From a checkpoint of a small mixture-of-experts model trained on Wikipedia: 215M parameters, a variant of Adam for the experts.
Below are experts of layer 11 (counted from 0) of a mixture-of-experts language model. Rows are named router (the router's row for the expert), gate (a neuron's input weights, with its number), up (a neuron's input weights, with its number) and show model dimensions 128-255. Each number is 128 + 24 x the weight over its row's rms, rounded and kept within 0 to 255. Numbers have three digits each.
Before each expert's rows: a language model's description of what the expert responds to. This comes from a sample of Wikipedia text that the model never trained on.

# expert 30
It responds to: First names and digits opening table cells or list items, such as song durations 5:23, athlete names like Greg, and Har.
router:162118118150160154137095127139093174134130161150126134112105083086115133145146130118110128137128119127128106103162134138134177180113090167099152113116113109141136159128107170128149137099133142136100129141169122116123116130126150095105107144123112117074127155115121152088113157095101124150108116131124116176125104072114166142145123120127113122124111101152115108091129092108152137135141
gate0:133120136130139135165116134178106171133140143101109102133098145085092154082115134155131134075107148142120152138123129116144117126132098167145114148136153144109125151126153125127123133132121145120134168140127156135148151136135113116122129135132114110136104099143109133126075129088150109137146111116110105119129104084082153144106144104131144119106095131150087135174098141129161131072116
up0:112111143124130118090142124123152083123109113119136122127147120121115083182133133116133134089136140114103144109075136124108134113120166119150108124112116147118120119137187099142112146122115115127122163126136146123173139083145166159130110079077137130145118138136089150147102108131128126130101143135106121101138113127121153165133139156154146128118129146108173148105136109128118101175142
gate1:132093111115112141140127147123146162108150166131139087122118113094129107128099133114127085082132110157125147095141142159114115124106143157142128143101157131165095136128096135123113100125133129122132149129146135136101151107075112129090110164113101163112131125134120134151154127155136135152093144086136135093107126132101102128124065173124129127132129100160158135113136112114113149101175
up1:100104136120140165106118116142147112184166117179122100124134144142090124135135112046129120140157138122084159114147161179094133131098138170087187134104094139138165095109135114110152144136132153095124163165136146124144141116128137147087148173143130151110150145093103115110109092122173158155156141111160116121113148069107141082140106172099093152097154152144122167163119128138151136096131
gate2:152080155086083127127147139147146159107156145151100133110104141147119146099102107168131084131137149158155139122144156161078128120144107150149100159166127121111169113106113103128142161150124122116124126104138091114124163117120128075132080139156101128148151090119119138126144126094171104134131096183118130127140150133137114155098106128100101123128131110164117118138129102110127137137094
up2:167124091110144079104142138123118109135165119131145090141150105158126146130143156099119151143135102096138121123131112121109171132152139159142098121151098120119126162131115141120119125115111136144187182114089134146147105129143092124132154129146120148130135178146098142141107128169121138123136099106133121079148161125172113134129168124106180159102133163120089106117145148167122143097149
gate3:105118128158150108153119141171110162090144099127147105125148094092143092105107131103172133121163130093128146128143117140115146092136119159168132097110128122133121112131139147054157151108113151111087103171162127148116114104115115095117149135117132053160135118116157177082132090181091167155152157110144158144134149109127103136122123099126114112113115157151149151108117123176130130123166
up3:162146071153149146135107071159138118176090145137127096145111122133114105168131139149151135105123092126128120102152114152153126111127142171130122085123158137148125152120127102127147125146116165145113143142138077147132144098123124094152168121130125100100153108124157149159141099119095107135108111096122124111126164110099162132154143124104074143151174180081158134134123130116176129157115
gate4:132110126120143107097100158120131158149099124092140113076131118113131136156162143129141160104152126127135130109118152111098137192137110140164172138069089131069167125136135085147178111136156080111137121099108135075146094104164176132137083141122092114105132147157083130088162104135148109130148114163145095089134162114099149163112143113119128157108184130136133119129140146120128142089128
up4:124102127133128166077105162122123129145117143110127087123168111124096104131129089127125084123155136173143134077110161134134123146164128088110147125160118143159134179096133117092166118122143099120136116135130147083161124111162119132121132148131122125150152089120102104108104121131146169153104124127097093094117108087104102109122121172135130130147109131114164082147126109152115147121113
gate5:164143088138131142127114092142138097143130136148135127081157131115132149133129126097110137167122145155124108149102158116097158150104100131134172151123119137085129108153126104113133143153126085117118099113128104105155163162148119139141161107122143138131136123122084128121117134166132087151133130104132125154146135086180140071128132143105104114168069121120145126124117109090121115163097
up5:123118131136107119144085120076114108153139125156084183100095131124133089142110103113151116142141106147090157120088115113159107154142122110096150160121145113120115120176146113143129108133142111166123116176088096136143156106135137109141129136145153085126135142166170123129137093154094110155133126159143129108142127104171113123115111100086133093124148104119154122099118104158143121104156
gate6:105121142129133108140122123158115160167132096102136120087170160158110111151162137120125069110104130137127142111184114135116127130145116136137168125158129118138113099114136118095106131115126123157142149123164073118151161112161080084154173142108134100156127113142144107120109158121153124147136151087096150152127117117122125113125115081131117109165114115096116104136105126141135113138139
up6:131133110133124118114124181150159118126151121159090155131100143175141099099116116087121100154137139211095122173169156107130095126125175132116120154153121158098153116147133137127142139077116146139158131094123158117143150111129095106154089176171132128106160089111160092101138141130112129104163109109123134109130107138137094095129099070112086109154145146131184128155127134119133135087110
gate7:122129149163118142191135116088108118111153127099147156117145095120156103126132156135156132126148146160110110134124090134121138164185107121146140104101100087094131140093098097140110155113126160108141140155163129095109091153150118103148129100144107174117088127096116150102172118108126127158116132113125120094110142125163160158127088103126141107103181152163128121107135159122121125141130
up7:111106111156065099171147136114151138126163128103147104070157155150122126140157158115162135135096115115125108150150109183130137160124084180154146111133125150089184171137071130130095137078117181139155099134118131085132106116104129125147121114149078147079106153127122147100117075138123124099142156110127139144131092112185172107103128133118135108099181139118074107130105122134096124109143

# expert 13
It responds to: Pipe cells, colons and line breaks in tables and infoboxes, plus road words like Highway, Route, SR, north and south.
router:162117141152139120094107136138129139103119136117109109153103150158111115118153124100125140157159129117151124158161143134151126109129132137122143107133138063136104123125153135145112121097166159132103092171095154147135113158123139137147147093142106094091171127155086093151140157101128123093082145132113081149152150114114105107078103175136122137147176105149128158136138129134136131102165
gate0:110124135118120153120087149108133140138140135122149099117091137099133148139161117110128089060148112099125108144134179094128163118145155147152163100129138128117142126117131125142102153127127097151144149161104098115119149112126124146104080123126139142125122144122132169151134120153105137132115118170123094108153165135154113082132100119160105120110148113097119154100099094122081123126161
up0:129083127124096118116097158136119119101139160136108127138102107103141158124126117140186174107136152126169126107078117150139100118107135099166121121123127087151108124152110189145131137149152133139119110153123142156156118162130154140149192084119075135092172140100106111120099101105129167107125111123112095177141176122114125088117123103094144162130125109104138162122138124122135144161142
gate1:117135133113153141137161123086124108106111104134081186189133127129106103133125118154143131102133123154066151134176128115131174116153113156128140100117146102098089084141150145141102113140135136115120147110128116149175143130153160112137123177131163154138151142134120097164122151123143099135093117127113105127113156139099185183121147162151112164122106159128108142112062144132131138087114
up1:079097114152141122164108116126131126131150129143130130147121133082107152158143165138113140112113143088098052103138147145091111113136137134151088133101136119121136172142138192139096115119126124137144138135156121102111133129089128124147081133108143104135141130105109103103175110144066125114143115124128098153139072111141113135188133152192111138147119143112154116139111116116148112108155
gate2:144139110119167122128129156115100133128168113162112144136085127129069122148141108148140119133126125090113128133124172105133125152144112123124163153116124080125133135136147136128160131124131107142146111115148121096154090123101131119137117113149132124123123159118137137120150086119101081135106155193147124131145124116140146191136156120134151119148141091170126149130145141149099152173132
up2:127083106090131128167156135153164097136102172132156105104132163180137131074094177111073145105137124154147137131139098120123157119139110135088102092124150147160123166163131150127117124110068104140160126133144144130137094117133121109116146112135152119108131134138137108117133155098126188120120157104103144160137134120129116083118110114132130095133125157086103134111098133127115129154117
gate3:153147132125108111060141111127101100095100154155095112112097142137118099136098062102115133135165146109139122138105140135150069178123145115189111082111152095146110138122135101140093128121113140100160118136096104092165144152095125111127160144108146126118172142124154172158119108169132144137117167149116127102149122165142158116120079128142101102146134096110186138115117118162159131133136
up3:138114135116164148113083106120131128161166139124133126137115121139177099172126102151126145159099129103149159088140118126144145149146144120116152078084118121105145124132150172143113160155115104110151180155124136129120111166172096126155118134161102117148129098096139156150111096156122152150115152123128117134076157139168115130084146119101099175122160139110097116116193151170175135089116
gate4:144136099115103148095092140112116103114143100119153110126156151112129116170120124078171127160115106130137128156145122095138135140109078133124154120115166158150093120143138080120123121135081155128142119125113143085151138103131088113118139116106137107131142092175101114145128119133109171140140124118127119134142110130139136100088108104098090111143137125126138121130124147162107139134103
up4:136126168154107154164127131149161140095094138142111120150109148136101121157111122108094107159146154119096174112087177136136155127120195127166131169102119129153136111182150164096142121117144093167125133137104126198133107107148116134159109152106146122128176111140109130124101119105161085155133117145147144121105131113124126153130126133118146108085125129153092153141121112123142105129154
gate5:140120123147137103097102158098102162103149112110145150078087124140104129134139137136127114132133150093139189150117172088162108134129131103127141130117125144145182129114162110176149096132134147132130165166143172144105120133117123141146110160130106126150072136149090144107128076150099169138113100132119147129149141112126103122164127142117125117121117111144114122144145118156151103107124
up5:133095136146136124099178122103133130135131210124112095134132123115134146143130137167120165154114162137147152153160119129140121136127118122128104138109175103154158083123140097113108165115126156099098131129124124144132139121128163118102123113127130138152116116076121146118048085114113104126114099174159121110106105096117109110113095130103104132089133134101177116158130115106116127104090
gate6:123159157107095108102136070112119132117115130112124133137093151146135159138152124109136095162113109144121130148154164133099099124108121131205129137155109110099110151135141135135134121123144145166120119186156178129142123126121126110149163132132122154119109072146130136106123081080091115091149221115125092139133113136179113130148111131102099113109116103146159139133112124134112134163100
up6:150136080116091116099146130119098134118161158187113119152136158134161132126119123119087115138156116145086122119153152168174123139154132145147122146121124094120125090165114127106153111129115088109146115149097103119076138124151176144097116166164140137176135125101153161166122177179149181110110122134149113130118096147138179116103159097132152104147124117112132117155136136098134125131093
gate7:132149167158118156122116136135141140125143116099094120149107138114088117119131090135128079121120136123171093168139132124205191134164124127150119122132101086132132154156120138162138155164153138145133125131155145120117115164092156080103111135151104142127096114140129104169135137129094113133088084180125160131129120124154130118124095136169106106155160128110123116155097130161123130135136
up7:116126119096099129124147133123087123127139157076106074154079146130101149115124113146090175137129116101169130152154136099173157111162153095171132098112133096162132125178129163137157166161145153110116106127165153122109104130103157128149128147077145145130103105148104127171135121097123120106125129119151143163082108146181090117145118187132129043111124088132118118127117151128185134119110

# expert 6
It responds to: Pipe separators, digits, parentheses and units in sports results tables and infobox data, such as kg (, 0 |, metres.
router:156139127142149154084106132150160158104134122158149101137103134149115149153119113081096124151150112122096138150153108128078158176105153140147113095161136124113109153135083152127148103147160103160126153151157157138108119106093160109140144106115085108149102099097110099157118173102116142144116156128121145164153107096094111113144145121110076076139114136109154151151158159103166149122117
gate0:128130100117131113139125128127148114127151137118105093141177144129117097124121143101149117147134158133149131138115110147122117084109135137143142123131153135115124154137152137131123148091151151108125125144107106118128098136114159141129124126131116102191092111107140138149095103140114126133171172116085132159140169105128121090117108157098099149090119108117123123166122113124149084117156
up0:150131117129135135086112136113144159134092151140175142107116116126169097107142115138149134131095142142156099112144125128158149168135098127159147156116122142069107102130144144132118153127120131132180079176118139101170130161132093124123186110135102145106146112118127126127108106116165094133108082164147081120128120100132129139123138112128118092176171145139165120119122118129104156143101
gate1:118100116147147132100138138165132112139119075120163092132134111108116116139189118107136139131084111115103086100177134121154142190108139178156123101110137141133121137142193098070123170149147105150132163126114115113116139107128147093097118139106122147095137135158128132141122110057122125166138109117112121131117136105163145188132086133118079133118084124136104149137157133125090178122127
up1:104132056157191092057132121137143160158107160069095151102145147121165129124122084103098147090111149155127168109146117074095088125154152115150112085087103125091150111129147119149115139131128100176127137098148085111123182176121111135129107110149135135128122141122110136123138117105169120130190137125135108098113087170146156121124101139102188151158141131158111114142119138103137125097140
gate2:158127126184113108120111159134124123133092100179093133152149123060144117149157157146125103143094137113204157130137127132101103158102107098141132089177136136150175140094160130151152130139147156063108105130085107157133107100123142161124135124139132134125105130119085147119158116097127082080122097112099151168104156114123151117137111131124157131124111136105140150129128116125134169107120
up2:119131123079149126145138101130142186143153134094129159094161112143139178127106130151110125163140123126136109155124080149134133148151126146171146156123136145142124108079098115133128133136111132161169118116118145170139089129154126105141110135123153117133134136159132121144123147114153142157096141149124125145137127140133133144110174134133112165118131120123115127136122131111100112129118
gate3:147132182147141126136155106120101135138079169126126148153191166123121121104173123118128155124078155131143115117144114121113129172098085087108100159150115128150122118180110111119106116112157159163103162085098162113167160125169131118107166148132140117111119148139138157129119146144120120123053117092106149113164097148089114085108116108119090114147145156125117130111133115110135122153112
up3:148126136102134152181148160170126107148145167144147120139148153087129162090160149114139146129134113093183143103112131131112137151147160126117130137085121116134116152108138136123127122104132114154147153166130121109168130121109134168119141104133136099123132129156177092112152143096118129199129103124146178111112100145174129160120174151188117128128145159149128144078128124102159115136135
gate4:126136085082184171130156135130128082143100116152124141150200132117119110199146134063145146114102129119126112119147123132151167138123137123121097139127144139130120117055137171143108115123140155124107137134063103119110147128169126113138143147145143086128134153128143115089092062136083113101118154157125107111114157146142110124106153118151135151146115129077107128088096131104125127148151
up4:150151160139167147095148135153108084147076094130128133120130139144155087152129124128122138147121137124119137125155142108132129138109104133118120099149104117129129132129122095142132114080126097127137144119142110112119134127146193140148126159117123109157096120117124108111081119107130144125104126178100123130137162135129132127115149125125188107125143109157138114132166133127116128139055
gate5:135138152103137161125119135116082118149103100163159090134141144082144164127132094101130120156154112162125144095128127164182139147129107144122144145154160112121159141107167134129124104145134121079131158138136134113132160150113123130125108136100158169168087085087133111154090126117141140138116155109064155130108119160178149114159116098148128154070160150139170152149200166089128123145157
up5:188121180118148152130137129146133124128115157162095145125140153131134179123145139068115160127113146132105113154127154141155114149104092138140133178035141141131097131110134144092126125121113103115134116119105118148122139127096104086123168139185168168141100138102100111103116168112134164119126185122094127087115131129148142113151137109158114134116146113105146160139120164134117074142158
gate6:158126105111128100125126130166094114118127131134106109131111123153125119093144139107115129101139149067132155154149108094173117123156128133189152128141096146118151111121134157156117113116136123105142151131119093134122153130105125125164117140096130171088105131136126150124084117117143128150110188144115129194101133201122167095122099156113109121114137139108147114130133168090136146159167
up6:123139129132126106129186148179094122133096118117140143136119141090118111078143176154111121153153119071159128099138105168126138170199131102115150087152145130103180127130148136141113125145148143144195114153125070152135154106133126166161093086089148140157127104147144162102144149151144127134126152132082152137132084168149102116155107125140146119105122154130106136133142183122128088146141
gate7:143114099124116172134151143110112152116132157183122096109094135121100142120158133125162146122108118130138154155177132114113104157130144188127102089157120115105118105131103076079106084178155166098098131142117111141146163143154113100084079127117136134130148147101129113136118163132168101147157116125132116130133085125134106141168102103149136129124127153150115141150164155136124162124179
up7:104149078139126127159135111143141130115121153111120119085109087068139154104105098132104101125118122154091119074125177116109101148158120126091115134131125108114178140094155165163127150158118124118074124164107098205118151126112102137145100128165112082163151127124106147106149162103109125093152122111142084127128105138112137125171156103145134112141144130144105128160122164144159151073135